Experts of a small language model: 4503 steps.
Below are experts of layer 2 (counted from 0) of a mixture-of-experts language model. Rows are named gate (a neuron's input weights, with its number), up (a neuron's input weights, with its number), down (a neuron's output weights, with its number) and show model dimensions 192-383. Each number is 500 + 25 x the weight over its row's rms, rounded and kept within 0 to 999. Numbers have three digits each.
Before each expert's rows: a language model's description of what the expert responds to; "comes after" lists some tokens at least twice as common just before its tokens as in all text. This comes from a sample of Wikipedia text that the model never trained on. Tokens count by the router's weight.

# expert 3
List and clause separators. Commas, colons, dashes and list-item hyphens in infoboxes and bullet lists, such as Location: or - Occupation.
comes after: "\n", "6", "by", "4", "5", "2"
gate0:485491550501505493486498501490490515502468470499514541534506413514521502522511477465488469483481496466502466539533544473498491534483523514480523543501525497494496477513487471485540445490482471476490491539514481518476502488529531494505497498516482506493477460429448495521484521455503493483501510520485472499488489501473530498504493450505489467506476499503535499515503523488521493488489524501515474501494509483547518535483477522448477499513511476484507496479506485488487561446514509523509456460476526521482556428521505529499486512525491494477514529496484490502519521520517493512
up0:510540517461478499495514516478501489494517525494535525533482503519517531492477513530498521511490479540484537470493478562494493455484482479519513503532463485499512482512567530499471514486518569484495493511502528498512499467483472448545469513487530501502499483519523477480563513499474498515542526487510500536483527518518483444529483526564523525507558471488486477488478462481487524487507473467502464507476514511494454534514485473484496509471490498512496526510467486525478474520525482536490518490505494509535472548492515471486484500507476496521508487484512504540465508446514507509
down0:482520479544509470493479525497476530506527510507487466500467501507518462488488528522511475528470514515491526486509475487544481491508461503504512480471550497527486526492519494472464502517495457490501523535505486542515458523581526457477448508471472508515501452483473551477474510470541455482471517446503494500550521471492493495473533465497505537488525507479495488528518514494515537530503509509508527549490486528475475491506514559478494456491527482484506487468487560488512518462511513510481477476477484522525538474467518498490494521484478461471482486523490472511507451478523516539
gate1:536507531502512506501520515527480454488531508533507456516505516489493503461456535489499529494503489485513519484529496496527483493515518508483519499457504541549504489462508516491515488517488460500543500497519469509489523530551455531483477488503511462489541526464476453521502536476535520478529515435516486507462505513461502429492493503478478493510530502506516467532498493494506504556455479486454462514503512492487473538485541502493477470478504538476468502488499504497532519496502471474469520491464501486506554482496460480496539495437510493498539480513543504463517518519436493516
up1:506491492510510568478516447504512515488532484504488531531516562515490514470489522479502462509489497515506494500512458476555481477484476454540515497514523491523444471502533530511492566461500507512517537519457518534474494515480506523464492478459473526490444484531490536500521497462518532510504496486523448449541512473542511488465508477503488565511482542506465500514515524479487534486497486515537477541485530512481508506530513497509493476515511506486518504493458533512498546486462469523510539454534507565488521491507497490487504492500482496552516511506528505504523508483483520507
down1:538529463447481469512505507444524500459488521472536484533486443540529513522458504506496478511539507499527523510518537485501469475530492520517486515459474491502500519526509512482533540556510540493551536518546503483534511455467534465513505497461466545526548461476519495496523492533458548497483531503524508493521473457493500484509497518502506486477528516474529497480485533491461479519498529510516455486488522489492482507506498507511500504509513504505448552509495429492486507482454531478522501505499478519507518550468490467489519495498492517478531478486501469486475469486484571515
gate2:501449502470524545480530481492447468522546455504531505491500507505465505467515491508480495500551460546430490488503521533509490499501540498490489492486489501482514500486523472489513478525506475538459500513506453475512503490514509503469498508472546485501461467456470526506497466455493495478501557568461535498556542503438478480513544477487492496471462553477490517513450506464456509479497492508505469491526506505515495525485447493512513504446496513463528545533483497489460506554477490491501502502509526523511507502496520465498505490536541525532504489487493486524506477514491474514
up2:476449466512518498532530525509526495509511517520500507504486493501538478510495488510476494490511542486519482498498534530472520501487509498524505485515488497524516519541539513461500533485472469517453495490488492502512517477460471493465460524515525474511535538487489493495519508514471497505496503474481508483465468484505495450493521476488504500480481497516465515485503502456510475511468548449491443504488430461488445448504555544500549476480487488493477494489488486479515460508504505485523525475489490472515506533492492491506507469521507482457502491557468509461492501521497504525
down2:520464481461518468537546522498534507509506494513511524485476438505498475517457530474511469512553525479525540511494518461493497455459491475547538519497513482504515526514478508490497494499480519447545510478485497507549463507536493492506491518542512543507487535511464514547485516528470496464490480515521502531544454501468491503499492514500504530530528505468516537516514497550501501499496473519539485516477490486506516523480491528550493505506487467486487527504519523529476513488488485500494503506492460495481487485562464478508490502512545564472481489474482474506500538524513504496
gate3:557481478496526475514503511481482536492560471507528492501486538534520490481483493484474444490520481463504497499498516498527489492533451499473542484463543499493505535560484531521508484480500492534493525517489516490502492493493511473524511505519564458520490484488539492467501486463476503542482510501517475536503487526544498542492519481528525508472506513549473476527522507477498510534515516536476575488497513500459461526517498485505544465533463522547485488521523539489518467512472513492535495518524495528503476499532492518495497516513509500519508549509486499524535508462461515503
up3:519481487506537551501496464488461474506517507486499491515526504488563506455517465510492477463527517476522491476535478491501493521560511523473510528502491475484541545470441508486502554530492521525469527455551480491521456506511510506503481521448523500568517534463495477488504472504481510497534489463496479525495560501496508501517518515547519507489496463485478534508477493599507529436499546464491517503461496478463480513543515493511492501538520539501480478459491465471528498499512495501459522481495494507502513537532518412478493515459494483489479535487488473491528471500468501466
down3:510488501476473468485499528455548480481483518487490499461442471475482519500505495511485459473500498525489482534482526488506554498484498510491470490559500493475486490509487548518525493477483518524513501531510511487474510490481531463492523517478507482507512465509545471454511486469503533537485505516521469496475476498470502567517474505516468509554498510511515481560559560505486522537519477523527525510531484438513515567511482524497481477466492472487477527494529503470489447511515478531477528519495512520513493497486507529491504510575479484540543508514522558468485483475519509516
gate4:471446460518504548482458518476463496503494492483520519481479559504482502458462467496463492509512482437500522503504522525495537506471488498500486496469497547495489514469514535520506546489552505506514515517470466509524462468495506540505525519539494507489461465535507483497503525477511471480523477477488499512446482485514468512507491482521525481467457490530519532490528515523505488482512490508510513499518511508475523511474511509528504478435487444496452506532519484496509469482504480530478509515520510538532456520503526463532494496484492525539484525467489527527519507499464426503
up4:513538486503556483514504477493514537473503532577494530516516502514532464564498518464505551504466512554447507489518529503453483487480482505487491473500504467487479454527514481491477492487463530471528573477513506481487504491542502508498493523462526516510512484484523508518503471520487523526494510518479475459515530514498535554508471523510510466509496523467452481484467466510499463491495508522481527455479494489531488548526496510486517488512512532462514467454483518491475498466509509450507532525506500524498495469496451518506467547521533465512516522516505481469501512450486522515
down4:522492499440502469519499488532481506510489535497497514467514506498481461490526512443546515495516530580501503498541458472480497496475489485446530459525532495510483544471506492504507560459487506522481518544504480550482525528461505546480495488504510513489484533525503490519479501510503495498499497517496509510507503443529487459480480519485486477493517521509492527492479484466502529491506493542474491495487522488497537488480504522499519507499453507510498537493527484437461515485478543469540520530510444518506460501494478494508542488523514526496528528471517519536514511503504462519
gate5:496505501502479493538516461497491449488459489479483545510481459536494498495471499547510525513457512475464573514464567488491488493500518469459508467503457486518521458473482487515508511480465479465462525454500502498518479488523491528452477525516457506542471496497538480488497498466502485483507516478513512471483512526541488511501474488454488514480509512477506481536526515543464493521516479498515475501468473514489532474510470465498495478476512498498466475476563531443486542489486482459497503443495500487493515520486506531505515496495472506496483438540481517464510507477529491492
up5:500507501461464542491503449517503542488523527562502558527487442486529521479510525474503493508497493510497475479489505455533516504476515452508503531510480512502497511505509460520489516514492493486452507512481481449465483521541502468469475539485473519500513483485497515464523486540487515457462551554449500463505522503513476501540502518491492500487496514527528532516539562507492521523527515490558493486541462515545494487511475497520498498484502492457534486535547468486492581477501478499503482488500503511530531469503480497501503526500499509450494459490470503486524529505492502482
down5:524513502543522519516507495489494474495491526530516514469493497494503482512537471511502454517520547554506494512539497517515487508496471522451502537493526522563497487524518480480481508457530512516509504514501516481519481513512484463520557480495533513489524504532486500503490537496507487465511515527521504518513464502516518541512475497494511464501466503493522491528546488536489513459507473519516526521474531508499477528531497514427471525514536512527511482516471538455540477490525500540475522528494489457511439474469483486503488512499505516493463534511479461521493512491539507505
gate6:507508507518475487536509442544514533467484560494497527499511488534540494493543526486547487483479502477483532525537525513496500512534511455480481478518478544510454515540505480471519514550503466463486505435490502475479502481498471479470500497560488469525507483466493481506505498513496518499463545504525554512553527506516516489463521484449490503522522512480514477497522512507470464473491441461551482523479504534543506499492502523501488460498476531497498507440493489504505510452491475424512449490454479499490525509478511565475480493524487537475487501462470497485530478518509496474
up6:501486487482564498485511550473458485525549462480512503526504528481511536495467470530486490504527481446517492503499456485511506483498474550488538494505450486482525479482488494502466494488510514532520521511493497521532510482541499493485480478485469507446487505516454502517496468543530489494508500428506498481455469489491484472537498513564514489501482465494462488514485454552526495510503551526479530489520478525467515467504500471496511510511502493483493507544510495518484482544463526560485550513509499504486467490520491467553493518443493469535498513516481504540470463486519470502
down6:555520475562507518499486472496526497530469493472462457482524534492515523432463530501475516545539543526473455501514480497510481511478504494482517518506475494519505479503521469534525518482509458502500494508466524547488484486474483517518486472524519444480495494522500493537486535447490511518510485471464466510502483508498483455475494477475517495480523456524494544564556481491482510478515549504526529491518486482539476531512528504457540520445559499480543478499471487465519492506512497499490515536512488524483489517478482491542504464464482505490532438545485541526497496526500514472

# expert 8
Parentheses and quantity words. Opening parentheses after a term in scientific or technical description, plural s, slashes, and words like more, most, number.
comes after: "'", "a ", "the ", "is ", "an ", "are "
gate0:467518516484533501532497464552479493464498495517489515507461512515479511474493506498548509522501493514492466546511498491528505476496528442516548532504488491482485492457490472520524501501529503513529555487489438502487508503474498508470517505539508511505471497509521523475541480529477493537522516485501511481509505503483516532517501517513510531507513517500466475459543488534493489504482484480492541507504509514500488541516513510455503500490498504450487486513501518511514538506548485511517534485517503463472519508529502461494507530526534504501492531516540496494542512492488500481
up0:517428478532524488479506509472493510520497519463504517494575499483533492524534508505505496486493513496506508470511530501506539572469497509496465545484495504512467512541515521503489530495524458489475479523463554491500492481504486505520474488508464497521500473546515517482514496511475543505494477559524450567553455526503523472467479532456447521496498536496521502522490493431530517492530501501503483483518524493456523490509531518515568494497481454506510483485532503474514493497476523496539478527514475546507527521462503525495537506476474468521514516485470525445473514496462475516
down0:522468436492479532479482464517526482442477490494504486573482537524501476503529521486515505481488475520507494517467482502556498475493503485473482503481476498523492480496476508497520506485556513521520492487490499474494487486480444465490482472500518523485509495529485534504536528497497503496479500450509478484518487490481518525462466486485468471479564493482531513464550477536506462515500487501516523557531524458521481493544529497485507487456491494527532489507499508524504487477493512510514502507573461507516463490501459451529486496543502472502485549503486501511477514500468463494
gate1:495476529495485523509495473476535509490497461508486531570525479456520465501524476459491558454546491503469506538528524475510567480520481490526474520503477505480497517497545514525455503505499510504501497505512496517470503488543478524504499514482505531484556509512466493497497470529482449502455470507489504485444487524454502487465473521503473497511483496489456472502509491474405555530514495485450513520506475507472507506496482495483513507491500488466506525514486486516465515446457519505509511504477524509494499472477450501501511494484474481482516488478481500491473493487431488513
up1:518519461530517496533493507517493518504467464536536480472515507511516536487513497531498456514466547510498538484485457537506468517521476560489489506498534530477513485472510492505491476491535470534481475474514469490509503530491527499509505514494485470550519508488504508467497479476515512532472477531508475517552487490526493460495533532505486538515496536505538531473502521509541495496487446519513517513514511494511483536504499482498491562542485483456493482513543477518523494520515542488499527532508489493494515513552532490498499466509520481491458499457528493494500535472480507515
down1:537419552450512552464520559505554487518484506502481469491520467519549465504504472504525500491495482514496521516504466485524504463492473520491511522469488486489506496496508520499513507499508439484476464508476503513471473524496503479519492503505478494511507495503520519501503478487489487499520523496520509492472479531485504483503499512516523460478439514497510486524475509491492535510512486539523533503497528470480488482541508532501495509493486493506443509515487548569448529460474475551497474495499479469510479472486466498497578502507490545526484494492493506503553487527533481481
gate2:547513494475507485538500533519512491459496541531511520534483458489475513495512523539521492459496490508534514544523482541523525481494456494502515495554464486505511475478484536510530483505507515505490512511494532514532510482547497535503504482483497502496507507483556509521503444475479511558486475439526488540520510510486456524505519539485469479534504507476498481488497505482497503500506484485521539485514485469447484517532517499455502505500505503509509564486553520486482528545502478502536471500484538487522485504473486530527496540493460452454519519520504530536460482480489515478
up2:423451533461473520492488512535500466519537492454558497505502515525578527457496506504493529516494552489474490501513511513498482496484487532452484505438538548526495485515503490493478492507516489524565497516503462520460523527498500491513491502501506501478517518462477464536492523514470473493506516575487513497499483481510527505504463515486492519507509495510521511536551461504477508549488528481462501527475474518524571490506487495542474502505517511505471486501443485470491498497512527502514501507507496512493503477518517444471521501471513533492486515467516493469524477495525489556
down2:515487550527480476485481500459493505517519464548474506498454490518539479534501498478507543485511519540503545533533468499574498489435515493485491491469514488538489498499523509515519499503508488525467520450481549508544495501481452500541487477510516483513527470510482500468539467444454456523509483469475519541503501546491518513460535524481495493503518476508480545506495509445488486468524500473491495509500513497515462438505503514514472518496504484478506494511529530506479501509503516501494521507471529511531529475459445539528540522469464510502485493535494525524532481528519494484
gate3:526464516529451484519505496510499484470530474537500491518468483493470517534488495510495509561511485525503507553496508525496495491497488431504485495522507453525504474475543540500484477514488495492486491489504504501523498476509506492503513500499444519474539503532470467498520497528477484489509493531487490469517498504536526490497502473501473490492498467512495514471502496514513435503481485490525536494490515546493472548479522481512532510515477522474491470508527481576471491506539515519491480507487491475517494509490497464509523539484473510505546481517480512483476499514531460505
up3:499527534497475500529541502548469466543493493515493499502468503512512505505499479539487421530501503522518512457512502548449546516516485486500502541499535505503511474427527523524538536482517522507505494498523489497499499471554482513491521522509498518506484478457484503495540490512493518465496499547462499496481538513496514480476526497485533496503494428485481514500486497545485465526531450481510482505504498494509495453497525505512561517524548498492546468490526500485480534527474486503467456520523491498518479516516502534492517522497514487505538543516561514447501530520503480463
down3:516451471508506506512464526493533488494502477510491529506489534457447505533492523479443538487535524450487536533518501529469485465502526546478492477515499492512513479507510526511476506428464486482534501529479505510506475453478454547532500569517522453477518539514461491524517542526481463504454488493489522493489457510504519495481513502478502506462488498496489469501479527510530494532520509534504520485507521487456486533528489487474458532507472469520484476520493462492463479498496475556549534447491463518480506505514535500505489510527492513498509537543518476514528497467522521451
gate4:535501444508475490528469521548478488491516502504491501519508495475492504495476475541520494505508491457525481499494485476529519511541510496474493500490513521503519506457480505521492444478516474534557509501496471463486471471520488478518516455448509504454494529466509533498534513485476492458484460491490520499503462491509523492504491484455531501492503500518486517485531484501445510534527500488457495506519468491423471508501517484519540496472483531532509488529475502492503509460562488515528525466496496499520565501511483528533501474496491536488504543501522495497491496470549451490
up4:519476544495536466498532530483535481539481543483499535486558481532511479496499506462490463529496504560507515494520509505461499489467483516498486452466437505503508460529504481478457497508524505495485515503490512508514501497466505495493526526520461484514492472517498487498529499544512481567469490494500452471541535488502493489487523481529495517490464500514517521495485545465542510476510462476520507537473491467496532514503482484450472520526508478482488487483522519526479459541416503523458492525463510499483474509478514488530506544490504468515476493475500505478516496519504542496
down4:485517507506528503499469512545509494495496521512474536480492492486498471494501471499487526486471468475498496515471506495465493484506467528522511495510536455499530543509463469499514448520465463514487497487497528485531559506479499517486495444490502486515470504453539497545461438492585461457502500470528515487537479499510541471525468454490475479518495497528495478494461532485474488517501484449506461530493507494495467494486486517444473491535454500479480500480514473467550492491487517529479555502484515488469497507477521508519497517555521523502528515495494470494498476510504495468
gate5:491461527498510476481537503531484482499487533532517519508545517533509491530490507464522541508539500520505482491521519528491514517517467488509522530521535528533501512518473502470499536552477527460511483511573535496506520484501528498526517479516503482545502529489469477496494493494469535478495475507517534538517531494500520517506464548481498516503510513505528479485529508514506489499487482523538498571503496491489518501508503493519483509513511470481478515478466501531457477505510496503476535487506521458498524463531465516477471515480519517477562523494454506556556496481560503492
up5:479492483479489508518489494511550489483478512567517559472458509490481520494496525545487475472488502514502521486522526508535521483492499509501534491504466443497546481469500534528490528499526484515511473529539482492532490554494505524492450487496478540506515515508529504496483479498510469541474473544466472493483510501537504490523544473489514480496485502512489538491491485532483497537510490509464497496527513531512495503464546475471501512507526476498467512500489493482541502462476529454521468495454510500453439491499500480468509509506532411500529520507507492519448508525448507498
down5:473534543479498486525490499532479502511528523550497482498511476487467478471512522468517483524493460480512500525463551476503518550495477485476506505516478526519538475537502473551457520512448479481512507471465470514503437465561474508478475533532487533510467502490502515461490527512520538529538508521516497450446517508506466509542518472529478517500484499485457508523513480467487483468463497489543539466514499498463490491519451529514513480537481473481508518493518449519487519520477496512510444553460513531520497517481484510529484513479440524475473518522525529552465492494513520453
gate6:495501551508472533503496498471463493457497480517511505490493538470514493516538483463535433510493474507475546498509476475521499489533483495528511563525499516486506470488507506546472487519509534525455522503475489499476491513518481546512493494479470539504488472476422523462476481490530534506485470491493494497498525526500488496462483469499455450454473511491490521490502492505508537516540516522521463509440479546501498481414513480478467501512481512457517509472474474527496491538466491516478480504499564510492475481502515475521494490518499525464525493498538506448479509506504566490
up6:558494534515465489515476469507470480527527539518481526474454517482498509475529481478503445474481475493493513496499491450543483503517474513510487526476535529500508527466460501470490473478487553508486475444489517507485455504512503546498481519485507460476504508476441491520512498471500508487495501464481479507532481512507453483477499487506474461473464508469462518480523509499515543504498532489437482502470500549468514508488427483516476492497475525531497511462465490526534521529426524457462474476461507513489496477515521487512452484498467485490489492510517515475486495517540536502
down6:525478482535500482505459490486544521519523481532491529532514439530439484503467481487526538494500494528525487509519527557492499523522496481429507531480522453510453440481532466454510526486502508503489487463496476525502482463443453498532515470524487457540493453514565451531488494500505525514494482526498529550508503479502499519508494531474490476460559514522513514507466500459489488506497517485505510489497497512485458493535487507501504498546531517497493463481537494491521487478527484495514535514503482495485497501474495491432539565518444539475536449469474485490478523497513516486

# expert 0
Pronoun subjects, section breaks. Sentence-opening pronouns like he, she, it, and blank lines after headings such as Plot or Career, often in sports articles.
comes after: ".", "==", "the ", "===", ". ", "The "
gate0:514472458516472479470484504517452506495517500477474544500535481487494480478501499474435546511490479476524504493507519518490503453463521521490528499534499490489511504479524501475506485492481512456483481442495511498510512525505480513465523503524495525496519531467541538522494489528511483501496501493523530533454533554494466449520494525504483518469516520501532526496549485514508480491519492501503529476480492533461494522488500496514508508468484474467493483502500525476491551548475513527517536504547514520522494466505502565521480525512466483558463483518499499538490471488539469538
up0:495494523475526493521484494508522499514513497527510473521488535512515512571466498533496490486499502559481491484483477519520503496477481515501499507449495511506512513452485492522522520438509466501527511562506466486487491501499519482559521480523552468566469491549522488514484478475508526528506511543492460474505513450539522526521481490479509499571474468491521461505462519521487545559500478531458519507540498511509483481563523525512462484527529502477500526527543510517512458492555513495477480513531507464474490557497492466510533532508490442494501493504507479457509534476475513489
down0:537513535496518481546482495498478461489440446499500532512499470530532495455493462462538476509505528535480516499495464487517525535493551532525508488500503496480447468541498502480507503501519511484499534473459515482523503474492519526494507506545460493452542471479518494525548525522542491500499521511507534492542459517486501523469493472505486495452531540486498506458476498514496471479492514485561483504462525470500465508470509472516491512505509482524462491501519496491523501499448508465525473501506482487534480511431461563527502495509503526471486502499530557516481467507476501533
gate1:503507507468503489508543496498489489509490482494528506528497513520485480451490502503505492475470491500517505495531473544537498494466486491474508533470494480509510498515441506498470500465514510482520510484506495528479512524507511516535515479518487496507494505472480497480546495502503508514513492511491462431549533500471522473553535507514482504493507487509476534471524462476489509519524509466512522491477463428571497501487486474516514517489502523481578438494511495515523516507546565570506502490532542505497490482442539523525497510528523528471495482522483513527524475507466500475
up1:458489528475502506534524529490464527447511503498504548515455522457529550464520504515449475480471470526467496504492497466534545504532501451487498508500476467511479505495489488505494532502533494486485472494524565469536485489530462477554517510509513508494515504481496511487558505522482484543498485519448470510478555527487502498527498489476460509512514482496510532494491466542477452482503453471488558504474495513456464476489493487502513488474503505513512503469514455496470517488535487498524499468458483467474464471460478468522495529467500497512513523468510485477489527549514517522
down1:459503496505486476533511493491475480528497500490510496568510503499521478493485489456489504473466496481494416492516504479502511535522491489483507551489511514523522478477508509505505534478459519528474499510540493492471457474527461434539534488493547453514525493471515509484516500466494547473520534520502508504488525525515508481488526512482494481511481541528481509477493483509485493496493500483488494483497517488510514497455488492547458488497462473474489506475512471520507499471545524505513490511520495483488522525478456493511481467464468508532506527512511487484493524495543510477
gate2:495478514508510472514500461527487497496545478550447455528498488552477505472501480464522511482473487537504545510507445548510512512506521502525498500519528509491482515532527473482489517487526488481488486482523509479488501483491540520518463471489520525464449512483481530514505532467478524487476494555503461484477483477502522527473490487489522460483527548494440495477485482461493547526508499507582509492500496461473489490516504529511491524508506508503511498464527506520478463519500502505470502497498550470524448463438498518515497461467441500496479487476545519492475565515480493482
up2:444516499498514481519474508527521519545506497488524566491513457493446447514501521520516494516504491531501512507463503558586482494531509486495542502490487526528540489492517526492498513488512523491509517452457476516469498516489538562488514517509492488471470511455515508491478434487476434483486519495522486500505444509484461505470513485545510502505493501478512520494492498512499527513545542447482493509493512495493490509448507514515488503508482507471499479508486523505481539510522538476511488493494490481520508496435526508515507451492520520538522476471493498496480512504495465532
down2:512525555512482466495514557487463551462519515502483443508493490509473514515528491515507499524468477543483490473491541508502509485464496484494489492462453512502530499538517471551491518516500461504533505510546515466491540497487504475492498471515493474514500512517532555516503466526504540520494509538489513501530559528535483498507512493478466488492463478491452457536532519525485489501506514485487497502530470502518533513527511497486486540493520452493562525476487478522495476514506519478476461510527469475486498523505525481510568476511490513475503517503472493546570466507492519512
gate3:474485501499502494525506481482533485511508473470472464528491486478529526465480509473549462440471515501516507445463483530504457481518515510440493511537508494510476514512541477505480494518530481440532456481486489448513477508463502491454515456484528511537445498509480496487510483480496466540535486461536508516477513482520535535485498485522466472496519534488537529516476486484515523451511461481456494463483484531498510524502519493520496504511504475476539506507546499481506522538497521536486516496472543490483468518470503454559514486533488504511497527467505507535506503498452456485
up3:499534484524479495504506515498483516541544505536525521504501546488509504482548483535503525541527484519518504550529535474500559522475529492520506498474498476499509487493491528482513517491475477552506531513483468515503508481527531514506517526503477508474554484506477544485482516509503520475470497508492457499484502518508496523522488534472532485506504544475501458494506516532476443519528491502515510506479464504505499473508506512496513521496484469511469492481481456543510495498474493486479487478521490504480562496515490500457486505501522474471479462482473480474512513497480524531
down3:468502521511495506505523500467504490465519520508498471489512485500497515505476506461528489495501519503524524470503507545515553551463469511505505484488481514506473474465541473521467445467499520538501492502534479503481476537539500511463516470536421569472459514485490487510480523507554489492496462501521501452492527494518537526512519549519548496496473513513515464530521488495449483462482498511451488508490534503496478547468532530476489520518434510486506503471520478517530512468489502514517509555516429487523508507521500504513509473453496501482505448475550484526494502501517528501
gate4:504509480540504490506515510533540493500497558531514481479512532500518543480473499510503495485490502483485475484511521501516504510512505494494507465562511505504517544504501494495499494465538471499459490499502519488506524544464505503472526486487517455503485534475526490461454494526478515526534497473506500474492479568505482526473520504500488518474526442473495477512465463476544474479448439502480519534518505490516513495480541493494462523506485540504501504540482532487526503508486493490502507485499516547516522506531515447504500543530567463508503436526488486521486487497506476485
up4:490514548506555495491519490527528450467482528514512483517557486514509534493505487493513473497501531508531515533524528534545524530494493490453492514497521487475528534504511535538484489512543524492545513492450492516493521529495499488490549451548480466508488545499516479493529525525470491507555480516485540466490425524533490487486510514528491508508532464526514535536511494524478498550466476508523486562488523521527528492507476516517486540460511482455513508466496521462519506571449453502507471506493504498501500504493506483486445532511509501468504515536493506521507466493476523502
down4:489477491533497536506506518488569493491518466487493495543521503500513475493500519514474536496497480501592448451446515498512537465473474497477541492518463506522483570490472474469528505538509468501536502526508529473520553513529492520470457482503540540517518496512502512473516515533495448489497518505508480490509501503481465506503504477505521491492459499502515487476498513497513476522472462439497485479491501521440483485530534500491456513476470485502501509488510495514505493515457482506478519497540512501484538515523490514521549455489509479507462487507519488572526495493511473528
gate5:472525500512502483528472503478483559488567550484481536547503492430540504485499468492514497458504516500439497494500487473456498526473466494523487529518538514508509508537482493515503478467500501550510509443522483472512483512486489489490487529501529463464495537501493484494458455520455466450499476529491520502433491518542512489484471481524489521523506500513473554492508462490501491519495536555475533463472520453494493490540469462476471469529482484524500501476498457469487536530510515511449594506458493522472526495548470525509475520490458463470509502519483518526520500460518467527
up5:471471479487485479512538484521547528497480496521507485535492486471459462487490518449473496473500469502515496486502502500523512503459564508535522507496461521507512462521535508491490512525517500520506434525463504483556488481535489464436510503559456539520517483490527530533518485528475512534463500491508500513502501493482479502559502518511473438520550534477466480479512466537503484493532500522548493504510489505492477493530510516471481503500480498480507519492486538532475493509451486475519485524499492517485478526457523468513464482474500526505514534493499506559486494478501529460
down5:479476499487528461484482499537511499519513486511506488493491495566525487515483522572504472491503529529487525482552496496471486471479521466527479495478491519493465485520518496527536495510533500510558548494486479503496487528503496481525528507476513414501453492572483501526496488547526477464486490502506513475508493571512513502518516534479527506530483472494480534497495483505486506496479468504532506470469511499495508504548481477501484514515498534525502528495441517487537544449530467525492536519478459482531521503481477493521511532525505478490490511511494482543548477461460543523
gate6:476528506501530540486479482476509496502502522503494457486532455477499517548488537525472533537491448480505518525516462465566538502466501466488497498525526507489495508498467486533467477471502560529513499475462519529495493476509545441478507467509509502440519472460480447526450512498491506495484506518507523482478535517490509484439499491497506503526513485522467530479467461454491490514488494498478497505471541477470499538527481491520442518443490510498491482491515492527498499540488497512524549498486505505469483480557533442496489465499475511517528487483472511498517486480478457537
up6:484488557474530474461484534485476520518479514499463467477520510438488471492487497482511522472491489509501509520491523516490475535497488496520489499494511476502520514522436471490494487468496505520549515458476476510508493520505516481507523520508523493494515430486505463512523486485474469512537537538467489505484500486525470486492496462483515470507495490520524477496522462520531497502521509473467515497470510537475486488492498489496524510510512501513499518472521526509482461501449511531500509502505533515512532498512511499503492545496486519538536500444478475485465494501514478517
down6:493492519477500508486469493484484486460497459558524491491557491486488536470509478499472514509490505531524515494502482495477521498511463495522533492477518471511480453486461470513489480536525530494487537539555502463488514484468494508502501522458449486515495476506457521510515509483486481513523512512445483450528493469474511501482504468503478535501498459527517479465507488468525488476455531480512518498533460476522509482466475508494483529509493498458525495508496503477455505511507508524471504518494489478530515533464489504505488460489473483520507471504493556512509477489517515448